Weights of a small mixture-of-experts language model, trained from scratch on English Wikipedia.
Size: 20 layers, width 256, vocabulary 8192.
Experts: 32 experts in each of 19 layers, 48 SwiGLU neurons an expert, 2 picks a token, a sigmoid router, a shared expert of 128 neurons.
Training: a variant of Muon for the experts, 264M tokens, 8066 steps.
Below are experts of layer 7 (counted from 0) of a mixture-of-experts language model. Rows are named gate (a neuron's input weights, with its number), up (a neuron's input weights, with its number) and show model dimensions 0-255. Each number is 500 + 25 x the weight over its row's rms, rounded and kept within 0 to 999. Numbers have three digits each.
Before each expert's rows: a language model's description of what the expert responds to; "comes after" lists some tokens at least twice as common just before its tokens as in all text. This comes from a sample of Wikipedia text that the model never trained on. Tokens count by the router's weight.

# expert 5
Description: Prepositions and conjunctions right after a verb or clause, often in sports and career narratives, such as with, by, after, during.
comes after: " to", ",", "ed", " he", " and", " He"
gate2:503495483468517515500486508512507469489559489506493524500477498517510547485482497518458542493500514518527543505509487510513458497467476452478516508474525473468534505494499515444485470567488500523521479492491532512540489485486514499457515523503512487479478539475508470495509523495507488502515511492529517529549502499489517524512484524489495508452480544506496491482482544506452493481454470476497522505534502481506491465493523518446491466517471471501506488521530493522514503461536472506476486519504468472508464501434534508499533493489487480487491513461549502495528462527499500476484495506511464536478497542467450502543516525485529498510480458494511506533461501504443535505530508528451527426552483507490531539481451484463475489512498480499488514471544513513448479499536519
up2:502500489494495543508528519507481499533482490472509488488490495474489544517496471544529531459514498527526525488472491505511520476488480534567495465529493474521505503512478483537491520479492523507526515522471495498516480527481443502531490482464506493518486514519486506472575454507531482509468536493508501536541502497486498511523538465456518488496534526504500484509504477528471472483489449461528489512488546485508513503462552516527535448494496420558515469478548523496481460488489495497493508452532474486486512509507491493494505517483510520540528511504472475480511510506490476518528493500487489537525480493490489532505507515445487545482528490490439544470534491493506496508521492502540538542533538501518527466529479491494543470498541500487446534509465511524490470504498530
gate3:536466474476556503506501508460501517509490480492496527517498502514489507466499444465486552479504487498488530467454506513522512500498461460472494468501453474461504504543536448496530544446498523500502447481501451475518483460501498530487537480494491527498474519483561472494502464473506522509482472518470494505536477520446519507484532465515541548495503488509492480532514459494516486524506490456488504521527493493490548524509498481479445528513537491490514518539488475538514505501502528482498512520497511435477488528490469481477487536508516533568483487526519505504471448468467508497515500538518495499529491520458495524549506515475498490490516492485499495504474460510467495538493486525496488482516493525504554512563482534473508511527504505468515522506509513507479467493534496
up3:508456458496504540501503491525473517500529539526461498540520531470508463493508475520519517517489507501495509497500454468475500466536458505519502497550485495504490520517496397523509541457480520493486504546516508497479515512462546506508488463509540474511497506495452499509457486480507503464506515499447517502481495480489500543463528489467512514469536529496487494521512497549508459483459510449448500484500486524496517505540480527488502472477516490504483508507481497509454492472498478446465515546482509474475513504514491542483506549454502483459541483540500490487485494506496470487513502506470489469485494484495521552425531510523522490490503538506510524515522475480530501481474464530515500476491508504552497488510532503461504463481509526503541540532515479513480536481495497
gate4:526487484502475500503509538529492478495495463496473481497496487501535499477488511511490524514514486518552482509509494496503518533495488502494468513499485494520494487496507510540504519449491465517470507499509513495540479510474511484512503488488513551529488459506495447527452481500483495463511461520536509458480498482524465455486560473506519473495511473520518479476468509509522413521481499481517482478557495481483551516523498486464496435516493494521461460519530512548487485492541515519515522498521501455498515533466511528471524480507500542513448475502528556503515494506505510488477492484538491525430508496544450454484514519498496443543492488492489492472529543538523541463473515506480461476500502513505512544496525495459560508501483497523467497493483496463506475510470495
up4:525481485500475508517538518487477538487496476489501511492511529476527511523463463506516491511521500499502521497504499533451462524474499480493489500443543482472514514463501527505517518478534532484496496477515525543449534516535467513474550521505490536494471481502532502487503515481485516538453505518547483488512477513542507562494480497451500474478477517480486477523498502525456520529509458510520511540532482465494500479501507497498480530468507529517498501522513528499497560542525469464472438518486501488493510525515484482483520530530511490467415510488558496542452477517512531508481506496484504520508507447471466473517468478524510527489488534497501485461526528498512511487508479517480490491488500515517475509447480498486468493523537522441505493490414498473500501476491521
gate5:473523511524524520512499542481496481481513521472512421495500576449470499463509477522491521500447497506511501479464497511537479531446469527515493491506509536496533489533540482499486458450505504467542514523500419516512486507494514499479499495490518517497486500459564473504504463538530487498495494513529507525487512548559511494510479495552485477517494490498505478496511467521468457490523500486487507485543475513494504524513488491465489566505538521520490485492471486479509541521515492471523507507506499550523518494467522483497492444482502510485525501486509471516513437555491510500512488504460500521479467503512500509510502496511463557491516507493534474494493475445493533458478505493510521470496463481531520519485495479438484507498498481495482480519476482495507461485483538
up5:507514462500491474512493526503484527497465438504523466495471499529507513507504517545486497539497493490471512500469511501464556498494484532505502489514551509478541511477495524489558511498523514542511513454466467517499460511503510518482526508558490505529465506506501512520534483450502481491467501532472493524495550453537513544528500497509526467492517451475497556537537464528475545501483461542472473498507535488482482503529492541487508517546518484503503512484483493503443485451469470466505512531502500477472513469514512457501510479498501497536481529503521517502519512467494499479520508464519463505504541463501510523493514522531508521514537493533529525460477502525471476488479464503536495486466501475483488487500516525564467504481557496512492501471494532462532504505551523
gate6:471521493494523488520485507564507524484513512505505468537494535481528487476467470510522490539544513547537508497455519521484520539488504487531510498523516500464519537509528496499479505511500538518467556542498479492542507488465485505484522482496511460489532522492522497542495530487534493461496519491458524491486474556449514449503483500496499505471495518508504486512510508526519512471485526508487508486545509504496499544499489462523487465485478510473530540514508459509492537473510556489477493489499500472483573522466543502516483546551524522502479504515473514468487529527488464502486518487491510501474532475526424494495476526478521507464506533476510495507510497462505530527468489511450455514505486501495545505485503467443468472475551479474447493507518480514529516518505520
up6:493522486496521486495525443483486533522549484520526472476487473515497493516515518528495483460496527479450500481491493509501491485481497480509523419504509492523487511522511529475479505460502562526469462480448493506522482487468497493496475492512511493532475463539534496509517486529468490539470491486541531566467472533477535532485463491528485518514506514462517528493537559527494486466496507511482528532430497470498481504521450510515500483542506504489545496514496522492509468489524505525500517487500486482497486492527526498558480501506510501521511501493509506486536462546486415523494527497512464507536499510452478488455521514501519483547501457523519521548461499530469479492448526475491520519473477491496499491469492497444462523498496483512502488529499512501505493487499485
gate7:538525472542491496493439526529485437507493528493494512446452460484505467496505503459489472522532510480494481498526510518488495527493495483471469467496469506485468476521504515478511451501525489519513495510455447499493491463472503511497488508445490506450511465526472523521498503539557497457469459476484490489530518526515480523511485512519460509509482473457503526495475477514500516460528522470508503498550485532532509526492546461479507481452507489489505510477462497482526567475530474502502547520501515504489494520435513519482504484490516507516479525508486491483493501537510481487510511528480516477549501517499519463509505482489508494477488471501518456472482491498502509457540487464515487498539486473500525509556495557555453483523515537472471499503480512551515495480480487
up7:511486475486487522505491514486499492524492509459502485514478483470477474497500512538524515441530470480513514514510506517488486492520483505470476485555508487502518486513484491508543532459536526490515504501511532520504491504496484496520510484445533529491524481485511494475501547537500502451505477545534481475484497561477519466508449509510542533534470485544549493500513487539491495530484539497505500485487502531510487511506495482485533488521533486508510505469463515484490488480513507500470468510526512456481482447491485516518502447487498524516561518531510510483519496502517492525470482510525526492507517548510471483505464477435531446536471460483479419432469471526516542497529517519498490454516489512523525476494522514518491513464507493491540485503503464485472463501560457
gate8:518475463481528532501542488549485507537506509513463490525472538532510483501548545467485511507510466518487495514489502499472477471444499508494513485506486490470465486533527486504482486520485524481510526493537456461504479521524496493522498527476524509477493516516527516471493494502517483540471547532490502478542471493491532461501480469517479495495520505491506511499510497507525505454514475485519492561455519484499500469495530582485460487494486465514483509530536491502525480485507454508470455513469511548469501496468469496494512507515466481434516509530451499504510463529491530502499519476497540538561510481482494509460470492479521454474511524493507522472519515515503503457546508507466477455522482497489541453465537524493517508459494507502552504516501498536524509481473543
up8:518526511529523545534523518499509552542494500499507496485461504508483517503465527463508509512512476468502507487507534499498499503497435516488535508478510467550489490491519464506509560488475498473559486558489547489491484501497546488463516477515522483524507505516496481584529529471471509468521481474504480518501494516478503518519498502477527516510491496453545525515558507469501504473491442512523527518480516538502456511510493515482540499498462528464511513507537482481503464505483490492510527532520550480488498514519496530525543497515521524461508477495507507490589501486469524466530486483517469522520519477497508575469509520492494513532506457519503506492442479515514479450487537497508499489519479500498487460482498515523518524461501496506548514486462514524499498477512514
gate9:518499514528482515481471494520483517492509452471489497485553505531484526526467505540469469507494466545504525522484494556496488483524526521512435445495488513480492484483492512480471465451541507476499504489484532511494516514448504482510501483509497512476503464528474519503460474466500504528496506502467494526522502554530484510520504467513449463508537449481508479530481521470446473504501489533492535499465437512519523520484523490512490464517547510495489475498531500475534498510490531527485482474514512477464515449586458510513477540505531484493473482496491493490489470508452551522517472489483495499509523471492516513518471502552524489537513495483530495458482483512480476494501503524484525509553470476483519512513537494485530491496504553540518535517538510494511471493487493
up9:520506502540453474502491503534496495481543483534479466478513507479496534511476451515483494477480541476514465509546488515536478487470512485527502461519543535518493524467488483514486452517510480507490545494510493481500515529494506514512465495504512453480491517522483477520460480506490513472462482476517480485468493516488490518515485466499438510515502474474489478492523525486452490462512512517488470508547522491511485464499449522462482425541477484518516471517501470487497480486508524529559465504515520509487499502506535518500496483477500498474502484491488510510497510445445518518475454458454508500488519504514478464472531512534517505520496471508487473513440484536528474519490457469553528447522497516504498511504525487480525487503540500525474491490502510458507546507435441
gate10:465534485498565490495507544477482522513541499504470487524503484482514482491528498509470527475518499465480493506510499500478470505478479499551486478493516516468495532469490498501484496514489487507504524543483494539550512516490508503533508509505496487512508522519528498498521480543536465508527508498496467485469472498496492515489488440552520487491547542459519507502534550509491529503514484510568548448551480492500512515504481512462509484503486498530452495521467486505523497544490454495518507491513471524492526509473462494553539529475495481474495450534516486504489507514471496488534513532475532519537542474480501474491495477508507501485461473510487563496517483530475541540545484552524465499523496519525484506479454538449521497463500513497520493496472506487457465550456513
up10:506497498470527534466486511505512508501481517507502530528520500531495478505485538453537529500493476517496484489477477497503488502491487478497526579527537506527526470545517495511489495515533524505512505474497479519527516550461562490456512476543527544549502468465515478499482494493534506461487470523542430519497508512477535489552482490461525527507511496525484526501516515434543491484470475527487498508434470496475513505481450497500459476446518537490485524511517513462525513509522467493477507515483485516517513496524516464487576518517523490478496530474536487532493485483524485538519489505522517528506493474515450490500481500508532515493494469502575473476482521530492515485516527507472494524501475518470506490476523487484505504500546517483526472485437512506496506491511502
gate11:553535474466509494507475498504465552489535515520485510460464495509507537478491496500466485532520524492498511497477509494475494492557539480514487483512518494445504474491508494443509509507515508496533478478461484506471522473457516496532502500481492511501499482466476498503544493506532524502482492543504491523477530497464542495495502502489523462471524537523503498495475523479458485521515483489499509536492488471538534482490557473463524452525483549480516480493515502537524500492503498447497508462484522468516512499499520494469543537502519480510501502477477485505452512459508499508501495528554455489538469433518509488504488482503498532473507520491514544448519522523451472512537471515443503487499511444502539504514479518456473486508490495510518531492498468483454546480433478
up11:468462451473497475507504505466489506522518493509457488504548495478515509541500535481532495474481470507522535507514519509499474507522499484478467516481478482499475509525496501523512513491526553478531526453539486454447486477471505509498533515565499473485503492478536512524468568534427527496518458492520501508482523493484454497496482495523461499540518507512470495538521531529487516503497486481471445486446501538494489501530523503507460508500508506494478516440457498467488480505483550493498554510519523494516508454481501504497562488520527494486546477514507507476517496489504477486482507492476519480486506495518464519440538521492539482520520463495479515488482501533552491487462475487533505554514533510476515499499527487516499487477484494492552507521542507485543489517511519
gate12:486504510512524523500490483521468506488485476505465522475484479494535491531451458487525516478527477436491474496526535531490495532514542434553481497518538496538490521522540552485495492506477485518506481476481481485525486498460522520537485543497458476502490544464476508523472477482444540526500505486500489467507529482502489491500528484523492510482537538471511487489511513497500488446498522505547440496538485485541553506517487502476467513503481492530456485550475513500513489538474512468452532483498499488489500526463534527509521495500470510507529480524509544521505482494462469483481498459487485521498473499451505479466524490525454478510482513502473501464474521502519479519536467529498495469519507473511469471484473484448551485511472525513525499493501510445481479505471508
up12:520552492478486489508485493462502456530473521443494450507499496523495521499483512495471473468501513493494501508535495496445481532468513532506508472476494519504498524541487516470473449475512516491460527498479545475483521525494450526474507508468516499474471496508527518501496527523520487502515476525510567474518513495539507479514486511504506498583461480452488458522502503529524511470550552481511447516550512479525521546487528509511475493515515485509491477497542463476490542440508524511477494493498463473488505499526501469496498497485503527498488521493504562524494492540483498533513498484484437504537482545466495462520484488475479526478489449495526524555480498487508528523479530478470498501489499546537498490475493530484498488496499537498457507489507497503523504454485501
gate13:476503511509534534477514501458521524506475509484546466530511516509498468447497537490494499484503499478503489490528467483473480521497469511461518473521537525479451498527499480495536517507487522528462493514488461532522533519521488501523521454445439489483542473527479509479474499497474508505535539496485478492490523514498535473518526447445462532521477535505522513506495492414560513509517482484531497483446502513502528473502542495513538513465527499466525471473447490506515453444515489512454528538494529486508521491558466502508475474506536505507514500489496535527560495455529484500500488516536507496479539498502503477511464521506508502474519513515505496502509503507472515468516505485481515495481519500497509513488500463498479513481515530524509486502496511477486451512443458
up13:518540500517504467533479470500488515517540519503511441494504481464518524491486452471533506503475519475490523486522507502466476508510520515478551488476470490534515510518502443537504530538502507536486498523525524482541530513499488455448446476547472492498508464454466516469456508462499473496468545451503515526531504518474484489519513516501517500493537552476484561510473506566437511524504501497486500490544491474479513469509537504516473472467503508487498520481514470502522530514484503524482464540497496502503494504475503465504508511505497507479522528503518501499519464505514502487502502532480479488492538475504512486472477503487489529509542555486500492497436506537485543469522478522491470439535511468541489483519530481511490513461557495494495524472480503454480505497491490
gate14:474490502465492513517468578516457540506497482458500526554504460524533461464527523474477489470478505468493518461486467476459472503521476524520494499500485509536529509520501435507480455458535516483510542488480453446466500496477486509492501457478520499477508483481488497510476507497500497455506509490492498461460494529514484492500526485507500520489502516489498567450467510538529473497503430479473526503504495526515514526538547492498512502492509501480517511506441503484513468484512504482480484517506494501510483505525526490487520525541508464483505441498520530506559499474451497515526470519544498546492478497521510541484510475521545477480502509500490469496461477521509501480538511510552538510462497496511451522513522505525472489512512489507516458521484470506492522516465502
up14:480498566478518470492507528497516496488467499500505499495522503513463556494493446526468492487485489488548520486472460480495514532480496519470489457481475505504486551526503508506506456461475516482535482484546477469528514492553517511450509491538506540478474531480481529482525507517462461508525504536522547486489492507530503520550520518505509521518539488499489466469519493507512480525478506512467508475530509526510542466472493498460492496539517503496500505498536501493498475465553512520491515466476485552542497481530479509493480532531511530471513502482521491466544453503485525533497517515504501463493506507523528462510507470461491489503519495547515456510554511485468511520501567499519484489492485485511512476437512461469494509456452508500506475506533509510514479531553476
gate15:507521526503496494514551554486480493476479446529523499490490475503503431490498437520486486492508502491467508560482473500491502551490468524475503446513472516489500459481541451500457498495526466459489522511520464501511486442508470480538505486519506523499456524503512507461502488534487484477466525495560513543452492545512499494524489482520556497525525488493486526515435494502469482507490453491499512541508492536474534481514505524447482465503508464510506521518513488472514470506497546494527514502494472438494539534461527500498480507526506479476490487476520535509466488496479507502513485506508462549517498521532480475478505500464483499542523538496500531496521470501489500505507489510537525494490500515486491491541509530492525485474474484490549500506528515493515464517503554
up15:502506502512498527476503506484471460494512513546518526490529521446456505494527439538492522439517503468488537486500480515469490464495486500480473489524503487507488458490485548491534464507516474470528546521480528501534496507506517437505499481494562537504527477476510520528513487506498521502498468482474495515518494496507477541517499525515494506453490518529531484481450529477462460504537461473508507500520478499520490496516488524488496498481484494499511474470525455494499499531492492492515544532531499540514486509452532476494490461498504525478525478529497510498484534471484545531484514491504534535454514537444486498532532521501492525522531477524504501480436488474427527463504480539521521524484509513550505467457495476463508496513508519489526494459482480450524481510496521
gate16:544546480446513520481479505516494471511470509516499482484491527438469463499508479520537507564439536498498474528499518503507494501498478484529504500494517543496452535524528463495518487443512494538541531489488474532530449446499480492492510505468496497479528474481507533477461548453493483478542503476498480490469516534479483502536487506505517513484504498522560507487488491511484479530510474516494501479511455516528528496511456478464525519506507495491519489482484512479486477518482535482517514490510496491476509498488479481474486501483533516514508477456483522556519490496464476500526474523497494510470523516539479461516526455538485523459486506475511489494530514509495480503474466510560471449527504451495497563454490526471517471529479515526480488498496461514482516464510536
up16:517516452531534505490520530486485471511522501492527457455466476477463529512524472496476516486478499517564489506509502515517459470490526475506411481494532528527473518539505516501493499465491502509539497499460538493449478516496512491465474480489470520502510476499459513503498509491454506471512493466456528522489467518511507486484503514530503517473524511465489487466497501487527428496517527508559445492529522522505481540498454524457532511455490493491482499538515525483501494512499482520538480501470501482537460491505494480494536528502497517575507472481508512543534520531465503460532504511476488461483508513492475527530494475490478513511503484503485513517536529442511493498427501477533484481499490485476483519503490496522468515520535502496520464502501481504543488531475509
gate17:466542458510499530508489491483517494508482485509522532507505530553508497500495538490481516488479496514520517512513508486531475497530499467506520471469487525463528492490495486516488482507489525473532527485484465547550533562542549529479497522543456505501504533497485469459521480488484482495524517472457496494521467458483493519487474485478508496476501516504514498483520497481512507527499536487485552522434476489509491504476553479486491477458497483517531536497483474504513558504494470510502492505479475459518505464515538526527586478516495459523488475528499479529503484559478542527496512494499471500506498509513523469518515506445505516495488481488516527515509502478476525506535476485466487525486479457502563442531467519496521515533526524538460512506490515499468526547532521
up17:535512490524519475484510522493503522502519513515504527514483495442493487492502502500499470523480497503531504517498492480508460520507536520501591481499480528475535509504463455571523465483537555523511514473511498536490532518531483469538501459485487490455535487518486492510446441490500451481474497473494493476482533463512521520471516533453447548477453506499460523541531527477505516500475535478497468496511443515518504506506517511514544534518501543496496549504479517515496517516465496513475486543495467513468562505455509538491506474501488489486495515478488533489475514505544515497491463503527541485509519459539520466455468523490544480512482489524439480516510519508537511508501492521488523499499510520491529495466513510526480506477492499527491504506491479497501494504482488
gate18:514496501507485430502490517508476518480468444506488468532494503526486477500478524471505521461512485507477505504513449482528476503466534495507517469464493506523520567495505526537555448465532497475494482518517483470475541461509520514518528535485501493486532502469467489562523480485513499470482510506477529519507499522460539529536505494513497510503476465524510474490521513494498503501535540508499542450489493508503539546513519488489510506534504503496457541531545505492522509485477560516488488487487533541529498502482520487487492512511520490430517490475474514482505496515469467505453497492490531490494485479498566530483494519551514489498499537494512512535558482480479504532517492494470480493448521474483506555484493447494501519469531550481504486538493488496530512495520535
up18:486510481480518483519513516516495549500472478518466508525502503498526463514503416463525535499471490508552491466513485501507487435452495478486494459465525501502478500482499450524513529468526459456487505476529508489552469485490481457518504499488420510469490537518524476443520480508523450510505463493483457499561457506522464502493492503504442491500469487484478538480544516510515544518470502462469484487525473525499491501450491536489505542523479483501486528526474471525488527491489490479479521512428523494512506490521493545487464468471499514515465500488487518480505513495523495454506500496499519523508516462494522486517551515545480490499494491518501549473490500537481511523506522528475496507489506490535524470508474533485508508530507496522481505510518516460503486512507510
gate19:532550563505498507449475471511522487517492502507507535486483517479493478495461499450538539480468532444463472515526471512518466519503476510513505515510482532516521515570497521476504483503505475497470500549514470526470498510450492510482530510494531484479523490504537499531498478454499497493446516480497486520531522533489486483547482506496500494481507536523517476496500529510537485522512485501507495457569466470498488522479496480507475486470485525480489526483477502506499463518499429509511513456492512452501533481446453501538494468490526507466511475479523518532503501466491473494499546488503523548491522521526497497488481541485501541437509515510480456478510516505513487520495470541537501492547479530522485482543486478455493519478501469501507495499479500511489439493511512
up19:470476489485496487540489514494504506524478458473488513511465486492513522537529497537521527497483500497481489486461498488555521476488536509484490493486509504516484460524480511516524526493477540512531486441493476462522509500540491544536472518527478523524482500522471503487526465483518491495510498512524497477524507486502503547484509516500465466529502472499465552539462504493517561538527451488516487499494511529545489478522533488488440542501484440516502499486505463508486539512526505508504532527493506496502523504486493489485466517532485515563510505492527472497510477513499502496515495498474489471516462505506519509527529546448524504498555457489539544505542514506522497521481464471530524453529518468459520452522490522541528519504522461504456482566504542497498482484540527
gate20:541506458497433518501458482455486471516503534512498504452515516504481509500492529525472530492526481459536496531501478539489513499473444474488476537530491523489513489512499511478499463497482518506492487506505483550494495540474480494478511477494524473537519442538489505539494503500480502491485499523504483491497522489528484472484457489505509482469521487511512517436511485472434468454516483506503475471486511485517469451487457490481512506519515474456532435503534515513472493567533491537498450468497476486504535504467529527458514488499487487443495486468538520511518514493470475504467485477545553516489482477534510516503512502485506520466480494529506514509492551478514494454468497548515488494494482499513476534497503475519507478498532509493533507477501493551534497533467527
up20:520542494510522518526487556487484458509460501540566506527498467483512523510494497455495521505514510488462468488492509496522506492478506502510564454485516467465552494500518490525521489549510509493518488509508483503475478460477485470524545496487472520484492479467490487512511509555467532523456510479504483470460464480494477515539458481513475491547506478466517527513488489517524504521502466469524463505512484506490500517470514505456515583518480467507506498512523507488517498499492488465518529501477473547477492491481560495515502525489494494540526572496500486459502486493477510489478504508501478494550464500451508545455555533520468504468528502486499524484485507529468495506515519535495496525484523522520517462528442524538491514519506492487496528507540517517550512498501515
gate21:474456511558515519537448492519504492480497463498538471498468532510529492493469534474515474515491515469465497478493477493509519514486544472486471544544507500477454523471476537500489542458553475523504483486483497488512491481522501509514533507500502490525491502524514489509471472474531502495528492520513472516491523548448495505491507511552493498502495523459545460524531475498542542507500525482479537442537482532458487461472447441461516509507500456494478516481490502504490513518502508484514491480522501516505521494479532529512494463495517473474478534438455512470517472499519517467487512494456488494494479490509505560493533483530494496499489521498566522540544498451473513494460521507503480482490515489522535483518458518465501489508484484500524524495530519491490461466513514
up21:516467450478431492513507483547535468507508504529488511497496554504520441508453494516485514476461485509497496470495490488536483489496522493512487509514443492499500520498496502497498566538507494435505478487485483492498480461516434449481469503537459510531488486488500495482500480492512526512470516473540504518517502514461491513494499489501511477479510452447478487567538484513438467494538539526490490535503482520505509497485463507524511471514462505491483535535519514514504504507483496497526549490539504503498534484515545483487452469485486488473487516519502519472441477465494461495506495494487525520476498506487500561494501511444493535536517435521481468513526492506491513469448504523522513490491516466502531514486495500544510504551485499531505489493507486521472530493497496
gate22:531507505509483501522514535555532500506472514507484521491557518477539494510484532510528504530448527510545483496511529539492560489500500492527478494515471473502471511518491519472511459512518495490495507479545486494494472487493513506495538535502490445505493496544509522521512480497534518504454540498537495505526458534505506489497518512539470456486520469511489473536486538490511532514498533513512435521547462492500484496482496496453523553496447517517467481539488525466515530505490565507497492491446486527521517509450530491473465479502523479503539533508506498509490499504541488478512515462470483496480475470507541550489524500538512503481491473499483478493490515494471538503449511540494528532511516489490503548494468497535497522568527512482474523501535533527511515508536491
up22:507480451483505502523457512538530488482530553493489467493459523512459469467512508498483526505520500501539499486489543509503484518529440481477494492511457478487545514509476507504505518497443499543453487470538517505493506534504473515484522492508490503481498487509497506519485527507502494535538492484522491507528479514463469419476536529487545521466521513529504526497517501526474523509496535490518468504485459476505497501484468511490504461498464545510501539455516510539542495459498490483451462487503501464509485481492508458500497539493547475476473478474488532462537499482521532524497508501513499486475495512461459520561486509509492500521488553492470481511506499439511514494486490499498495495512479474553535511515511526533464536506494495552475487511463497478568484470483466
gate23:521527496476508503508527536536483499514514510515488487491482522465523503469442433496524491480529510469478504496512511483530539484459509484523488486511548504500495516508524511488493497489474455546465553512508503522536481481446493549492500483480494485458480502462531478486552487507543518498510478485499511468512513544491512504516520502501509488494541512506504482478518549509497483426494514491472500458505501527478484496479483510515510487581476489473531534494488508489483513510496522508511447499527491470487484485446503517469501481496503513524552565501467518532513519545499482490510502521518500543471533563458514481504457501550498489478496527502469488523463491499556493490510491493504453462540526469562495560521496518490493464487518533534521502500489506497509502519507491
up23:510480493501509499483483521498555506526501468533495452476434507513514468466447492492505474485507506489488515455530495502510482493546504477476482467497520493489495477498493473503480510439462512489522488503498484477572477506479492487536517516527506518461483516497481487519491493462560536536503477483489504485467555511493493528492502486491482535498509491534516486539468542502478511479551506517464510479514536538527519493483526511454508490502497500552526505529500530504473493446506470479487523488527461553498523482480470492454547510474517489498492484478500538487520557493531494529487469495468494499461485517521472493532533492515469498484522566508485515482502508489481516522475469514551539503504537518506528483501516506500469503495513499539540529471486404474514522488506498
gate24:525500519464492534487517477491489502482535505449489486529486505524462501476440500547537510513486530515505486537524505496499512496481487512479536500534512470515491505518496530447514506473515519503536482500462475508510471557491513505474463479490502479465500501487480486542527495494496509439490502487519535478519475508421499499502476547482477530490535516493526522462499537514488437484509494498515576529518512521463511528501504518498510505500515501526513516472511497533481481524500529501502527498480500500493492455491507496502520483552496498485480488527513523492457525569483522511542495479516538508475499451499471506495440498502483472518503502496512492521434525500479478494484503492500483477510512528544529479537475542433490428520539506486531521464493531445513492470511509
up24:490501507500480506514503489517474482505499504510521509495453462484499488502502499536561520536494554507537499536492540484517510539464494498481481503521503472552495488482488509510489503435480549476469525525515541514565492492493552517482518503486491513469565493522522515523468494481466487528512496500491505532458424500468449502484496520523536537501484462461492453539513556478507511462547496536516529521545516490486519518523478449476465503494519514489482497504542492482522522510501512531498516486525529489509519485490480511555512563471492473508467526486521479496515489518531524500484446521506532514499522513489512481466496526456536480517496515514482479509502451478478516546499501504460475530485506521493534489469533489472512472466493499480473501515511539500512509525477514
gate25:507524482488441492500560544482486472523467523489525503508542530506518525481423540483496538505489486520469514522529450496484489503531496515512548477510476495495499473509494430496500487555501557527483498521510487478467545515528484498489500490517522484484471485482457491522511527511521477476486487519540470510494494509488515484522503484473523518448489499467545530493517511465508471511467490525518503513481503533490510499484507483508526506458486508503511479539500516498475484546479502454455468529563520508487476501512499504495497513497529504463464519451539499501516520506485463547498461500551525468536514488491521481490494519464526504456466498500522497504477510545513482497538484555474528486449489496500504462456534504469497472451469497466499493524511501535494528531521511
up25:470526517478528526508513499478490515489446476498481484470502537484516492517539440545503483487488525493489475519502508461455512507500504495506549452455476523462511505511524553535531479507519458500497499488521545555538485461490494527549510493470470490542548511495498492495514470491484490470512514481437500511513478482495528522519483477532474519513499512541493454494508503508530528562519516505506486470497487494515509500519505481517527506534476485548484489532517471537484490436452511519492469465483495502521513484470514491499514498489509461471481493488508512516462472514555490529467521490521466467492493512460506457505504513485463516549498512486480477489494506530514531532482541491519517498498495543535513536480564514463475505538538498531503493547451518478502525508505484
gate26:518516496488547512473487522448488476483474511502554486515513495543494514463512466478481566506500503495479522500513528523441501477473446467459481448499475491491493494518496468461475492478474509502546476551531444485527505486483420502500522490483487532490467494460507503522479520490436492506520497514552506499486451509501481509492484513474538486501501493473513518497463514538506497467537505476498503533466529532463504520446468466477493538505512487480508484466482491537484481525528525496469497456547477486495478468520536483461503496508520523524503499518497525526509525509478485491484501490517516513519481533504505519520519496491460519463460496471458509541472515463501511500489531481501451510468501497508529580499526493501484527463495477496523480501507532517471512481523518
up26:511451477530460487494519524461496544478444480509525470497543493484482519497473482472536475480494488520433521492538502462501506483544497503549472472479479512478511517512469534492516488480530519500523540445481503504520503488496532485522511474447478501491481497543487444495537505471521454504489482503541510506451528495522513498494522515521504498487534506502516494550492421524503487540510519469507489503493432480484514478501509541484479512497494497544499501474468486532441507477472517523511533491531521499517471513521488481507515459509490506540513472549475525528474540509515518494523533508459549510507487531503510468468490511497466511533502504509526479465506516468465530532505451501475472509497500504474504513458506493487497456458477536512482521526494495523500542481505520
gate27:520480512482542494461489522478517511458472461493515488450467487494494513505493450527508489486515513499502532485509487456488476479509497471531530494508503525500467502484495495509540520514471533481525520527505488503492473456489514499491530513472494504449482516480526515494432502488509507483536495545474486506469505532500484498493514469536494493548553481525530463505530534513476483464513506454496459467518507558509509507487458459461508515535491489498516518488496516534511443497450506499462467513507483490535508464482511520466514512470494486463426512441521512483520486507479502535484470477492505519503540558488482531486541493460532508477496525493477480498530504508519514486529513524450460497540497544488541501456497457518484485464468495555494473523526520487492494505502470
up27:530493514490506470526491506503504532519489479502547445473506496575517512482537496502458502493528503493471482497505503500516519486523500518447483526506488514497467465481485473511473481545542475537524505468520532506439491469481524484510525519497477472517506490481447538480475446486506516491561511514503503545472513496429505508493468521545476472499469473494529477440496535438535490444499511482477489505522496509514498488500531496535522514501496501466498490521468512520499477466501515506522503497507508531525482500513505479488497555526477503506488542508461484533505487459496467486475488482521496486489507495511521537515524490537485510481467508523493529483578543545499484485502488513518508510534532509509482553511511526465520491490531513497535518479529532473496430517472481
gate28:492495489476528502504505540484490531506546490531520479464488499480494471483482514491539435479502511478476487504508507521493506519482481508510492481528483509555524482476503482513468445496497526491558500519576485512508474524436458525474482513533511517497452489473500508482493484514525517521508483472475543497470521548499493529487504535500500507484526497530497506426509541581476463496487495477488517492536480478500508487492466498469487531521538495521476504460497527524491484551484504514516478495531529508476484486468475471437512518472474501472532505550516481508465478469478497479485481472476492519447503488512547511512534499516497536496488493488456510510481499464512490470483470489524440428515504503536479500469474476485537505491508506483522479513492510508498495514520551
up28:490503487503487482461494488518452482526499499427472505472532512509454486503509451563513461523467507477493523524513515496503494471491527472463488508506486517541503482522489494508495524472481505521498465480461480492482475450474478447508473510478516504509491502511481447548489506470481518494524524514483487531523527483510466503517499534514496525487498436491523541508526471496495536552560486543474525503502513544522512482512535499460534487481518491523520509507478518476467507522494491455534504520522513512555523535485479539503514455488477493480542519487531510490534429542440490489512519484494505530474482503501536534545468501495483503476470546510490488441542514479514512498475507496515507454524481491473482510481485459484487512503499507488512537504514522486507494451492523